From a checkpoint of a small mixture-of-experts model trained on Wikipedia.
Size: vocabulary 7509, 10.2M parameters.
Experts: 32 experts in each of 9 layers, 64 ReGLU neurons an expert, 2 picks a token, a softmax router, 4 empty slots to pick.
Training: a variant of Muon for the experts, 847M tokens.
Below are experts of layer 4 (counted from 0) of a mixture-of-experts language model. Rows are named router (the router's row for the expert), gate (a neuron's input weights, with its number), up (a neuron's input weights, with its number), down (a neuron's output weights, with its number) and show model dimensions 0-127. Each number is 128 + 24 x the weight over its row's rms, rounded and kept within 0 to 255.
After each expert's rows: a language model's description of what the expert responds to; "mostly gets" lists some tokens that are sent to it at least half of the time. This comes from a sample of Wikipedia text that the model never trained on.

# expert 21
router [114 149  86 126 123 133 140  80 161 158 124 145 158 113 124 142 140 122 139 112 133 108 118 144 132 179  90 131 137 123 164  90 154 181 109 142 143  88 105 179 116 103 150 111 147 109 117 147 144 145 124 165 154  91 158 153 124 126 168 136 124 126 161 128 144 100 150 101 145 102  84 112 113 150 160 142  85 147  88 134 113 156 142 104 107 166 129 132 120 165  93 152 151 180 137 129 182 172 149 121 156 102 131 139  91 134 114 119 128  90 125 131 139 147  96 120 117 133 114 111 150 148 111 165 111 140 124 119]
gate0 [100  99 111 134 174 142 143 128 122 115 188 141 157 159 108 111 111 116 116 118 129 113 129 123 152 138 145 104 159 121 136 118 149 154 122 147 126 119  68 130 125 144 123 161 119 139 111 163 117 112 108 137 146  90 100 150 104 105 170 149 181 111 129 155 114 122 139 137 115 161 123 140 109 164  93 157 142 135  97 128 116 160 131 110  68 121 149 143 160 142 123 118 124 146 131  74 148 141 126 166 134 168 152 128  78 147 129  83 204 124 163 108 128 118 148 152 112 143 153  96 119  98 130 112  99 102 130 124]
up0 [ 96 103 127 133  88 120 112 144 118 118 140 120 208 141  77 107 131 113 119 139 149 154 136 114 114 122 132 126 151 128 139 111 146 124 117 155 110 126  93 146 106 136 118 132 131 185 122 111 131 110 121 117 158 149 124 117  92 145 141 112 131 114 146 128 101 116 153 157 161 111 144 152  91 119 132 127 125 124 119 153 139 113 167 112 142 134 134 180 147 137  99 153 119   8 144 120 149 154 110  98 137 138  96 168 127 142 104 106 118 146 176 138  99 166 132 131 130 162 177 127 129 135 125 138 107 128 157 115]
down0 [141 159 143 132 121 157 148  68 146 137 117 160 154  81 104 147 101 161 155 116 134 163 127 152 141 121 102 148 103 128 136 114 113 161 140 131 103 171 132 143 149 154 159 127 109  94 117 112  84 137 130 125 112  99 120 111 113 148  80 135 159 155 111  81 155 148 124 165 138 115 142 170  94 128 124 140 148 114 108 145 175 112 122 121 114 152 108 169 128 154 143 144 100 158 159 111 129 161  91 135 130 136 151  84 143 108 110 137 179  88 151 130 127 160 141 132  86  92 131 177 148 135 126 129 156 135  98 123]
It responds to: Consonant onsets inside words. Consonant or cluster pieces beginning a syllable after a prefix or capital, such as Or-th-odox, Col-qu-houn, re-e-lected, second-f-astest.
mostly gets: "sc", " reb", "sp", "qu", "pr", "c"

# expert 11
router [142 166 138 144 143 137  98 125 149 148 137 114 169 155 102 100 164 127 101 117  80 166 110  89 138 132 111 168 154 134 103 124 181  98 145 132 147 115 119 108 120  96  90 130 181 111 175  96 164 138 115 138 100 142 155  90 128 106 130 144 149  93 130  97  98  91 128 102 116 107 113 121 128 152  89 148 121 104 119 134 145 154 136  93 158 122 135 173 115  97 112 148 170  91 161 104 144 101 113 149 115 104 145 168 114 134 152 150 118 112 146 150 116  80 129 150 131 152 109 105 127 127 122 122 165 111 109 112]
gate0 [183  84 127 107 134 142 122 137 113 181 116 141 132 122 132 135 108  95 164 141 147 119 158 135 152 128 102 169 126 128 115 115 140 112 139 124 157 151 150  95 122 126 123 176 125 132 154 149 140 115 104 121 144 114 162 160 148 128  41 122 176 145 131 115 124 159 121 117 138 146 124 102 113 130 127  98 182 119 114 118 139 136 149 179 135 135 153 133 127 142 125 143 142  92 121 139 134  85 124 163 121 119 136 143 123 120  79 138 128  97 104 117 129 147 142 161 148 123 154 105 117 107 146 209 100 113  85  91]
up0 [147 118 153 117 138 170 109 115 152 154 171 107 131 128 122  99  80 110 165 107  88 169 149 125 156 169  94 153 171 134 138 130 148 114 150 119 136 156 136 107 131 158 108 168 165 117 177 131 132 130 144 120 174 134 150 107 143 140 149 163 119 101 127 125 157 124  72 133 107 147  93 139 138 156 150 123 117 109 150 125 175 166 138 159 155 121  95 127 137 167 115 127 134 113  97 109 122  79  78 140 155 136 106 113 117 160  90 132 161 162 148 127  95 122 123 163 130 132 144 149 131 101 141 152 136 141 101 135]
down0 [123  71  86 127 174 163 108 107 139  97 146 129 119 111 172 134 114 130 130 142 112 125 167 148 145 135 126 118  98 119 115 118 161 145  91 105  97 149 124 168 116 156 135  93 141 141 187 135 102 173 125 152 121 132 152 124 151 100 114 134 124 110 153 130 133 166  95 152 142 111  97 184 119 104 129 104 116 141 108 119 115 123 147 180 150 145 133 173 153 115 138 105 105 104 128  83 144 140 128 139  84 119 104 135 165 152 129 148 108 143 157 193 127  82 110 132 126 127 159 151 109 125 121 120 160 129 118 104]
It responds to: Brackets and separators. Opening parentheses, dashes, pipes, slashes and quotes in infoboxes, lists and coordinates, e.g. the ( before m. 1951 in Spouse lines.
mostly gets: " (", "(", "–", "^{", "_{", " ["

# expert 6
router [158  94 147  82 148 128 111 133 167 132 161 142 145 129  85 110 122 169 118 133  91 167 116  98 148 148 112 101 118  96 159 121 136 143 143 113  99  96 150 130 142 145 126 111 112 116 158 107 134 145 143 118 155 105 127 143 124 108 171 108 125 104 128 135 141 144 152 120  85 136 182 123  92 114 156 145 121 114 143 158  94  82 158 116 121 123 131 104 117 138 138 122  73 136 166  71 131 162 112 144  76 141 109 132 117 117 156 111 105 137 138  89  95 108  96 113 100  77 131 146 137 114 116 134 137 155 172 168]
gate0 [144 121 125 118 171 157 117 152 110 144 127 117 134 118 131  88 142 144 137 114 157 113 128 116  95 114 110 112 122  64 123 153 110 123 144 133 103 152 185  81 128 134  85 162  95  96 117 115 117 138 134 106 148 140 134 151  92 153 137 166 137 142 119 132 115 121 126 141  76 103 153  77 140 120 122 144 143 192 136 126 137 141 157 154 139 133 138 126 137 143 109 138 112 183 122 119 133 133 122 121  91 147 170 126 137 123 194 207 148 138 128 142 131 105 199 106 129 137 144 109 143 136 117 127 123 124 136 116]
up0 [150 146 145 128 131  69 110  94 118 119 120 149 103 165 166 135  88  96  94 152  97  86 158 149 152 104 146 135 138 121 129 144 174  96 157 131 154 123  75 170 122 154 119 101  76 164 151 115 147 124 132 108 104 108 142 128 157 144 147  92 108 134 118 110 128 102 136 151 121 107 126 125 121 129 122 120 130  94  65 127 124 145 113 140 142 105 112 121 153 125 163 134 106 122 125 126 153 158 155  49 169 143 149  92 138 128 104 110 145 114 125 158 150 138 137 146 140 125 152 116 101 112 143 138 116 136 175 159]
down0 [ 69 149  92 170 155 146 126 186 144 111 158 122 113 128 117 122 110 164  80 169 150 163 104 115 147 174 152  99 157  81 135 111  94 113 112 122 145  97 164 144  98 137 187 124 134 147 135 125  82 137 123 106 127  99 136 151 102 135 128 130 147 132  96  93 133 172 192  91 120 103 128 118 111 156 118 116 122 119 110 140 126 129 105 146 120 156  99 102 139 123 125 133 106 128 134 113 175 108 113 161 124 115 131  98 150 104 105 123 123 129  86 149 115 152 125 139 134 141 117  85 141 102 129 124 105 131 109 146]
It responds to: Table cell separators. Pipe characters between cells in Wikipedia tables, especially after numbers in election or sports tables, plus colons in taxonomy lists.
mostly gets: "|---|---|---|---|", " Animalia", "|---|---|---|---|---|", " Phylum", " |", "|---|---|---|---|---|---|---|"

# expert 22
router [110  94 115  71 110 135 159 184 126  88 127  97 114 106 110 162 145 120 124 108 131 142 118 132 152  88 172 123 116 141 111 164  93  74  89 147 135 155 146 139 141 119  95 119 118 131 162 149 142 115 129 104  79 118 118 136 159 144  88 108 131 135 113 116 101 122 131 131 105 103 142 149 135 139 134 105 154 130 128 107  99 120 190 106 134 171 155 108 130  79 149 118 139 122 131 143 130 123 154 117 205 135 126 128 149 115  90 108 123 151 121 136 152 134 110 141 107 161 174 135 134 107 106 138 116 136  78 112]
gate0 [119 127 137  96 122 104 116 144 132 103 153 127 144 107  86 128 130 124 126 112 115 140 153 169 163 131 122 181 108 179 122 124 106 102 149 132 178 127 157  74 158 138 138 131 112 107 139 164 130 120 116 128 145  94 144 177 187 153 135 119 116 129 118 136 113  75 119 158 114 128 156 152 130  75  94 108 110 149 112 105  95 159 138 151 103 147 153 123 143  87 111 134 152 145 127 179 129 118 141 100 131 107 109 130 107 134 110 136 145 144 133 199 144 109 132 129 106 166 166 149 121 115 103 151  89 133 148 107]
up0 [150 134 132 129 170 139 102 147 157 149 139 155  83 161 138 156 139 142  91 132 102 129 113 133 119 124 161 175 144 139 172 137 122 115  95  97 121 146 139  80 123 138  76 165 138 118  85 115 168 105 118 158 109  86 124 126 179  98 129 135 114 162 122 133 108  97 151 136 153 130 116 114 123 117 169 116  99  99 154 118 154 122 155 139 153 145 140 178 113 127 129 143 153 128 121  69  91 125  95 104 120 103  93 106 125 136 129 153 131 131 133 116 145 166 127 109 127 133  97  92  91 126 163  95 166 112 150 130]
down0 [166 157 128 122 140 136 118 109 127 111 177 158 137 151 108 109 178 116 132 150 140 155  85 158 103 113 139 116 122 128 187 109 136 136 154 164 132 146 160 144 103 100 111 125  92 114  92 156 135  89 131 144 113 112 147 111 134  96 100 111 146 139 147 126 124 106 134 130  92 121  91 147 130 119 106 117 132 142 143  87 134 108 136  66 134 157 171 138 157 155 156 155 136 138 147 156 123 119 123 151 137 126  96 117  85 120 108 159 149 120 139 162 125  98  97  93 159 156  71 100 143 112 154 123 161 126  89  90]
It responds to: Role and person nouns. Nouns naming roles, jobs and relations, often ending a word, such as manager, drummer, songwriter, father, coach, President, director.
mostly gets: " player", " father", " coach", " President", " director", " son"

# expert 24
router [174  99 110 147 134 141 150 117 159 106 117 152 129  82 133 172 122  64 115 141 140  99 125  97 105 164 100 112 140  97 141 133 147 114  92 117 120 131 139 146 136 115  84 143 179 134  91 169 137 141 132 168 105 119 101 171 113 124 118  74 150 128 160 166 116 101 136 116  91 139 109 128 120 119 128 138 174 137  98 123 165  90 101 158 153 139 152 145 155 106 135  90 137 128 119 134  96 130 119 129 144 127 114 115 119  91 120 159 134 134 169 119 170 162 126 141 116 113 153 122 134 145 154  86  98  91 117 129]
gate0 [192 114 162 138 121 144 106 158 127 131 139 130 148 127 153 136 128 155  87 127 161 101 179  66  91 125 143 137 137 146 120 155 123 128 139 148 134  93  92 142 153 140 121 120 162  93 136 110 118 130 161 152  82 135 120 163 134 149 106 110 117 114 144 125 118 113 142 133 123 123 147 147 139 112 114 167 147 152 141 107 151 163 102  76  85 147 135 142 125 145 122 129 146 156  82 145 104 127 159 151 196 169 119 133  90  86 119 169 149 139 142 145 122 156 142 122 141  86 123 133 158 105 130 125 119  86 147 125]
up0 [ 84 113 123 148 137 124 128 131  96 153 102 123 120 156 143 128 177 112 125 129 123 126 104 171 139 127 121 144 132 112  42 149 175 123 133 120 134 145 115 123 145 107 116 135 160 104 127 106  96 128 138 130  95 123 118 134 166 140 152 169 126 137 104 153 107 124 132 122 104 104 106  90 135 127  95  98  77 156 132 138 121 147 111 160 161  98 126 111 134 151 210 135 128 113 149 150 111 133 144 121  83 145 115  86 156 113 147  83 115 121 107 132  98 112 128 100  82 107  72 128 127  88 115 130 129 130 149 116]
down0 [103 106 105 139 136 127 122 150 107 128 146 115 145 120 136 131 128 103 100 114 110 170 111 131 103 116  86 134  98 196 116 112 117 123 131 107 140 149  89  96 144 157 178  82  94 121 171 145 136 122 152 152 178 152 128 123 130 136 100  90 113 117 125 135 132 107 128 133 114 161 171 145 138 162 145 151 135 134  87 142 112  87 100 162 113 128 129 168 131 123 104 113 139 140 103 114  67 123  98 120 118 143 131 110 107 185 106 156 160 137 139  81 131 139 141 129 132 120 145 156 139 137  97 140  73 139 173 145]
It responds to: Foreign name fragments. Middle pieces of non-English proper names, often Slavic, Turkic, Arabic, Germanic, e.g. Kh-m-elnytsky, H-uss-ain, Gust-af, Hej-az.
mostly gets: "unn", "eld", "idd", "akh", "ör", " Hend"

# expert 29
router [139 141 144 111 164 139 147 117 117 157 109 132 125 123  99  95 104 108 142  79 123 110 151  80 129 143 147 122 121 136 189 100 152 133 148 134 125 144 103 140 144 157 159 159 142 133 114  81 107  93 110 120 112 125 153 114  96 127 156 116 101  88 152 179 166 144 141 110  88 147 131 132  93 136  93 122 142 121  89 177 113 179  91 142 126  97 110 159 110  91 157 127 149 134 116 111 137 125 158 121 140 141 100 115 143 102 153 121 171 144 122 104  91 105 154 135 130 149 112 100 126 157 160 118 125 121  87  82]
gate0 [128 128 128 128 128 128 128 128 128 128 128 128 128 128 128 128 128 128 128 128 128 128 128 128 128 128 128 128 128 128 128 128 128 128 128 128 128 128 128 128 128 128 128 128 128 128 128 128 128 128 128 128 128 128 128 128 255 128 128 128 128 128 128 128 128 128 128 128 128 128 128 128 128 128 128 128 128 128 128 128 128 128 128 128 128 128 128 128 128 128 128 128 128 128 128 128 128 128 128 128 128 128 128 128 128 128 128 128 128 128 128 128 128 128 128 128 128 128 128 128 128 128 128 128 128 128 128 128]
It responds to: Coordinators and list joiners. Conjunctions and separators linking list items or clauses, mainly and, commas, or, but, including, however, and list-leading dashes or pipes.
mostly gets: " and", " or", " but", " including", " &", " However"

# expert 19
router [152  86 174  81 151 144 129  91 155 129 176 139 115 138 127 166 100 131 145 130 164 137 131 117 117 130 121 146 184 161 138 159 160 154 115 176 132 129 136 119 135 156  91 115 169  92 114 148 115  83 117 123  96 153 121 114 145 140 141 106 116 107 153 107 144 101 114 132 150 104 103 141 118 121  90 132 132 104 157 139  97 176 147 152  79  90  92 113 133 159 156 175 167 114 134 116 135 111 136 161 129 114 144 141 130 122 105 128 118 137 118 125 153 182 184 124 133  90 118 136 137 131 130 108 134 136 152 134]
gate0 [170 139 123 138 130 158 146 115 129 120 136 115 101 137 182 109 144 123 145 110 147 153 132 120 134 111 116 101 159 112 127 106 134 138 116 114 120 118 108 100 126 100 107  98 139  69 147 139 139 153 114 100 105 146 165 160 123 134 118 147 120 105 117 111  95 147 123 125 118 105 138 135  95  86 114 142  58 149 150 143 110 183 121 111 129 129 104 147 181 168  93 112 119  93 151 149 138 102 105 138 139 137 146  83 155 153 133 124 190 122 157  80 150 170 160 125 102  97 124 122 105 140 109 105  83 123 164 128]
up0 [117  83 124 111 139 168 130 173 127 158 167 180 134 109 136 138 132 126 114 105 119 147 114 161 140 112 123 117 156 114 112 106 162  93 132 146  74 118 119  89 165 118 131 161 118 135  83 165 125  90 146 110 118 132 139  95 141 146  93 154 126 132 134 116  91 134 131 168 135  76 106 135 144 148 164 112 103 149 141 115 157 135 121 124 183 170 143 140 143  79 127  70 139 100 117 142 114  93 140 144 123 138 122 180 146  95 120 155 119 135 156 127 153 151  95 139 143 131 117 145 143 166 149 109 121 137 124  99]
down0 [152 115 156 101 142 124  96 148 142 154 159 130 116 129 134 155 145  82 135 111 118 133 104 125 130 107 129 121  95 122 113  92 111 183  99 145 148 164 143 138 140 132 118  71 133  92 124 151 136 134 141 143 112 150 168 110 119 141  90 111 131 164  86 142 103 113 163 145 100 165 133  78 144 148 111  75 107 140 118 129 108 138 135 136 116 114 102 127 153 110 114 167 138 132 146 119 128 153 124 124 169 112 152 108 198 140 111 136 117 128  89 153  77 159 122  86 118 122 171 158 139 140 102 105 118 163 140 171]
It responds to: Line breaks and headings. Line breaks, mostly before section headings, list items and table rows, plus == heading marks, table dividers and words like However starting paragraphs.
mostly gets: "\n", "|---|---|---|---", " ±%", "\n\n", "Species", " Website"

# expert 28
router [111 137 183 127 107 124 149 156  84  93 108 162 116 102 128 139  95  90 116 150 107 103 109 141 132  94 135 152  73 186 147 117 125 119 111 142  95 188 111  77  92 110 100 122 100 154 126 118 145 125 145 110 157 157 123  88 150 126 122 150  85 145 147 127  80 134 124 127 177 113 170 138 120 141 102 106  95 106 134 132 145 130 109 116 143 128 160 131 127 127  78 109 118 103 110 161 124 110 119 138 126 129 151 173 152 157 133  98 118 150  85 101 122 135 120 142 153 153 135 127 104 114 136 124 121 115 155 158]
gate0 [107 154 108 152 118 154 131 110  99 130 132 144 177 115 130 121 147 120 141 161 126 157 160  86 109 127 122  85 162 138 123 156 108 134 137 126 118  96 134 140 164 132 150 185 104 146 158 173 151 151 117 113 140 183 115 119 102 172 129 134 146  94 142 155 127 115 131 152 164 146  80 101  80 128 129 129  95 106 113 122 144 149 154 115 136 146 120 160 131 149 153 130 107  88 145 100 135 171 132 123  95 144 143 108  93  93 158 150 150 117  91 107 131 113 164 105 123 134 182 132 100 120 106 131  82 110 123  99]
up0 [160 169 122 145 103 140 154 120 146  97 121 102 124 144  94 101 135 143 158 118 115 131 117 160 144 106 148 147 116  96  94 135 126 191 109 131 142 131 109 126 104 138 127  96 171 129 117 142 111 136 144 115  98  67 133 116 188 144 132 131 122 146  87 104 137 140 140 121 112  91 184 153 137 121 159 115 170 145  80 136 100 113 101 126 117 100 121 102 111 138 119 123 155 158  59 160 133 144 139 169 123 134 130 118 103 110 124  93 143 130 133 122  90 123  63 131 136  93  96 105 152 130 129 135 123 141 138 101]
down0 [ 93 168 137 150 156 129  94 148 114 119 141  93 113  89  79 160 130 113 118 128 123 136 153  90 113 131 119 110 112 177 144 104 123  81 111 157 156 120 134 133 113 120 121 136  97 145 125 164 151 133  97 140 147 142 123 145 127 155 145 121 117 145 142 126 128 123 121 133  76 142  98 119 169 135 164 116 151 152 129 164 123 105 133 113 118 159 170 109 122  91 132 133 100 115 144 124 155 104 108 137 172 142 159 130 139 113 113 163 139 129  91 117  85 143 121 171 116  47  77 123 141 195 149 117 138 128 122 139]
It responds to: Possessives and prepositions. Possessive 's after names and titles, e.g. Bruch's Concerto, Beatty's division, plus prepositions like of, for, from and heading marks.
mostly gets: "の", " surrounding", "'s", " ====", " ===", " during"

# expert 1
router [140 129 178 122 201 114 175 183 120 112 156  90 131 119 125 153 111 151 129 104 121 137 181 149 126 102 103 111 116 109 133 154 148 102 161 135 157 140 107 104 118 163 124 142  84 136 171 102 137 136 103 135  72 152 161 161 117 123 112 133 142 100 122 150 132 171 107  96 114 125 151 127  89 104  82 103 108 109 123 136 149 120 110 143 124 152 106 126 165 127 137 107  99 164 129 139 150 115 121 112 123 130 145 151 128 149 106 132 153 147 158 181 114 149 129 112 125  94 147 104 108 108 122 144 124 133 101  80]
gate0 [137 143 120 162 161 154 131 137  73 141 145 138 126 145 112 122 114 144 134  94 133 114 151 144 108 110  86 119 131 127  96  96 126 129  92  85 125 127 103 116 128 102 106 133 117  87 114 134 113 114 133 133 127 156 136 126 141 121 117 129 134 116 131 118 130 132 104 147 152 116 152 107 109 133  91 111 127 152 131 129 103 187 115  72 161 144 112 105 145 109 126 102 102 157  98 150 123  84  89 135 109 178 130 113 150 101 105  91 138 113 105 186 115 173 127 135 121  75 146 133  57 141 115 198 140 124 103 134]
up0 [142  98 116 131 148 135 141 166 117 134 157 132 108 131  97  92 145 115 127 108 140 145 155 156 142  74 106 102 164 104 118 181 135 129 123  96 144 148  75 112 130 112 143 138 122 107 142  73  99  97 102 149 123 161 154 153 138 138 129 107 125 140 178 116 163 151  94 137 154 132  97 115  98 127 121 109 104 156 122  97 123 105 150 130 120  95 136 141 133 109 121  91 128 136  87 112 135 151 113 128 140 126 114 140 140 130 124 121 131  85 112 184 148 164 158 157 156  87 143 101  88  87 104 155 167 177 124 110]
down0 [133 114 136 146 113 105 126 110 166 113  99 126 123 156 137 130 146 109 108 142  94  88 134 127 133 130 139 139  87 141  88 136  98 129 133 162  96 157 124  82 187 111 110 129 123 101 134 159  93 106 113 107 151 128 101 168 132 176 155 125 116 140  77 133 133  78 174 145 108 142 153 144  77 127 116 149 142 117 156 109 133 140 124  73 132 154 108 108 128  86 112 145 134 130 170 140 133 130 145 127 118 132 102 131 156  78 130 149 103 140 127 116  88  91 128  88 153 117 125 169 127 157 145 104 127 106  84 109]
It responds to: List and table separators. Punctuation separating items in lists, credits and tables, such as commas, semicolons and pipes between names, e.g. Ian Holm; Iben, England | Aston.
mostly gets: ");", "\";", "),", "\":", "',", "):"

# expert 15
router [100 157 106  83 107 118 132 116 134 127 118 146 130 143 142 134 129 127 144 118 124 144 125 138 125 163 138 174 113  64 151 129 128 106 151  88 131 132 117 145 126 104 159 119 166 149 113 154 102 160 156 102 117 118 190  91 165 119 141 142 117  74  75 158 106  88 131 130 135 181 137 150 146 156 146 120 120 125 174 134  64 145  73 100 136 102 123  85 142 118 137 130 123 125 148 140 103 181 165 161 169 119 110 128 131 119 148 110 117 158 150 119 138 146 111 135 146 125 146 134 118 150 152 128 120 135 142 133]
gate0 [145 168 149 124 149 144 116 121 115 143 128 131 169 125 160 116 162 106 154 148 145 159 116 123 149 169 110 158 141 108 121  99 147  92 104  83 179 182 131 150 117 150 160 147 163 153 113 158 110  89 145 128 117 111 137 143 146 124 123 170 170 101  85 119 176 124 164  99 107 131 127 127 153 131 127 124 130 110 134 149  96 161 121 108 121 115 109 164 182 146 150 145 115 135 125 104 120 142 112 124 175 127 134 160  94 113 106 147 168 129 123 108 127 181 133 129 146 110 122  96 114 107 125 155 129 173 141 168]
up0 [119  96 120 129 106 127 149 129 138 126 117 121  80 184 117 127 156 133 142 152 151  99 147 122 120 153 126 113 125 100 103 139 158 139 143 155 130 143 112  97 141  48 113  95 148 110  93 101 161 129 124 143 132 174 169 187  95 113 157 116 123 110 134 100  82 145 118 159 142  73  92 104 161 103 107 148  94 160 131 146 121 143 116 136 139 114 105 100 180 143 140 110 108 119 139 139 130  93 124 144 122 124 161  85 132 171 128  78 137 129 143 141 105  97 110 132 117 127 128 141 126 142 106 128  90 123 130 105]
down0 [146 132 152 174 153 128 103 123  98 119  98 114 157 131 108 125 110 132  83 137 183 137 109 164 118 155 125 137 111 118 140 126 163 150 128 150 105  94 131 122 130 110 138 132 136 110 121 112 127  84 129 129 138 131 108  73 115 121 147  72 140 142 131 101 139 157 159 103  79 138 169 116  94 142 123 129 147 115 132 138  87 150 133 146 127 108 128 155 159 140  89 149 115 167 145 104 124  94 124 149 139  98 156 140 137  55 105 121 103  84 102  90 114 130 187 142  98 132 156 128 159 102 104 143 108 142 154 112]
It responds to: Short word-initial pieces. Single letters or short fragments starting a word, like b, t, d, w, or mid-word ar, as in bear, lay-out, rear-naked.
mostly gets: " b", " make", " dr", " car", " bar", " making"

# expert 12
router [162 136 137 111 113  98  80 137  96 133 168 119 162 147  91  93 164 135 122 113 164 108 146 122 193 118 138 154 105 159 112 110  89 102 131 111 160 133 165 153 166 111 168 108 138 123 116 129 102  89 163 112 154 156 121 166 123 124 133 107 124 155 128 109 116  81 130 162 116 127  81  92 128 144 141 128 137 132 110 149 179 118 166 144  77  98 133 119 108  89 113 138 126 109 142 113 105 114 140 123 138 113 124 156 128 139 125 118 134 154 125 120 160  85 140 117 125  72 138 129 136 147 125 106 153 178 143 137]
gate0 [154 114  77 145 147 137 108 129  71 115 112 127  79  68 135  70 125 129 166 145  94 145 141 116 171 104 138 131  95 135 126 112 122 114 113 145 161 123 122 145 134 142 153  95 151  93 164 127  84 126 136 143 127 127 126 158 128 127 100  97 169 160 109  98  86  92 139  94 133 132  97  98 116 134 117 147 155 109 132 135 160 119 158 151 140 120 109 144 177  98 110 123 109 106  88 123  70 122 144 123 139 119 137 163  92  99 130 105 112 127 148 115 121 147 138 124 138  87 133  70 127 119 136 131 123 143 140 122]
up0 [ 67  93 115 104 113 115 159 138 119 131 136  99 121 146 100  84 158 111 176 154 144 104 108 127  98 126 127 113 158 158 117 126 168 145 128 138 143  89 140 116 155 104 134 108 134 126 105 127 121 120 133 124 153 116 135 186 125 113 106 139 145 108 160 140 154 128 138  79 134 122 103 137 126 163 114 127 162 129 149  94 133  86 120 122 133 146  69 100 112 187 173 143 136 137 171 152 145 167 153 122 135 123 121 101 156 145  96 167 141 122 118 137 130  76 116 100 123 165 136 114 123 133 174 130 135 160 154  97]
down0 [106 167  84 166 137  87 157 133 100 128 127 106 167 105 165 144  86 137 135 123 151 139 145 107 118 197 140 129 161 131 115 154 100 153  88 136 129 151 127 139 130 137 109 143 121 121  93 125 175 129 123 128 183 145 110 167 121 144 120 129 149 151 108 156 130 104 166 102 167 141 105 157 125 126 149 120 150 138 148 139 132 145 114 124 125 134 140 145 138  98 111 136 134 122 124 126 114 124 100 134 174 150 139 154 176 122 126 144 133 152 150 140  95 125 126 117 166  57 100 111 106  59 147 107 168 128 117 144]
It responds to: Infobox and table labels. Field names and headers in infoboxes, tables and section titles, such as Time zone, Total, Location, Date, Scientific classification.
mostly gets: " Total", " Location", " Date", "Personal", " Preceded", "History"

# expert 3
router [140 145  92 129 118 108 128 169  89 102 169 145 101 173  99  74  91 114 140 132 143 159 116 106 130 135  99 103 128 164 164 136 101 111 110 108 129 107  92 148 142 125 110 110 120 114 119 170 108 162  90 134 185  99 101 137 114 106 134 128 147 136 100 125 132 117  88 148 129 114 121 102 137 118 147 132 137  95 138 104  88 155 176 100  95 148 134 118 125  92 152 130 163 118 128 173 103 181 106 137 169 132 148 107 117 144 120 103 116 113 147 174 127 144 115 123 188 146 137 143 107 124 135 123 153 150 128 145]
gate0 [121 209 123 131 123 101 132 139 124 131 162 118 126 137  92 126  57 165 151 181 169 139 138 107 107 149  80  99 143 151 122 136 160  96 103 144 109 112 131 101 191 128 124 122 131 127 142 152 156 108 137 129 124 100 124 115  99 148 134 109 168 120 103 124 128 103 103 137 105 131 130 154 131  82  90 140 128 113 149 118  99 135 113 122  97 159 130 130 129 107 100 144 186 114  97  98 148 120 131 142 104 154 129 138 123 111 102 106 162  80 175 151 123 130 149 145 133 125 136 115 130 151 107 148 131 139  84 113]
up0 [146 129 188 129 155 128 141 111 151 100 149 132 138 126 100 118 140 126 123 140 160 131 131 160 134  50 146 163 166 116 176 154 114 144 159 140 143 154 174 125 107 113 124 132 135 117 138  90 144 156 120 167 105 117 109 118 147 109 152 135 103 106 149 171 144 158 137 124 145 112 128 107 176 121 142  93 149 138  75 112 140  97 118 141 145  91 109 143 171 179 137 136  94  99 158 118 101 128 139 107 163 152 108 116 137 138 140 154 124 145  99  98  92  96 100 110 104 117 137 104 117 109 156 140 137 102 120 167]
down0 [131 149 120 130  95 102 107 104 120 158  88 171 110  80 145 101 165 109 134 124 128 130 147 111 118 142 112 135 118 145 142 119 114 115 128 118  83 136 129 153 147 133 137 133 143 145 157 106 162 113 120 107 166  93  85 126 146 148  99 112 149 147 130 115 186  91 145  95 116 156  90 153 163 106 161 139 123 106 165 126 115 151 124 120 148 172 120 171 181 112 100 146  86 123 105 141 114 126 113 114 116 162 106 148 112  88 150 186  72 115 125 141 144 105 113 122 163 139 107 109 100 124 155  99 109 123 107 140]
It responds to: Common nouns after determiners. Abstract or time nouns following the, a, his and often before of, such as age, time, part, death, season.
mostly gets: " part", " power", " right", " father", " years", " death"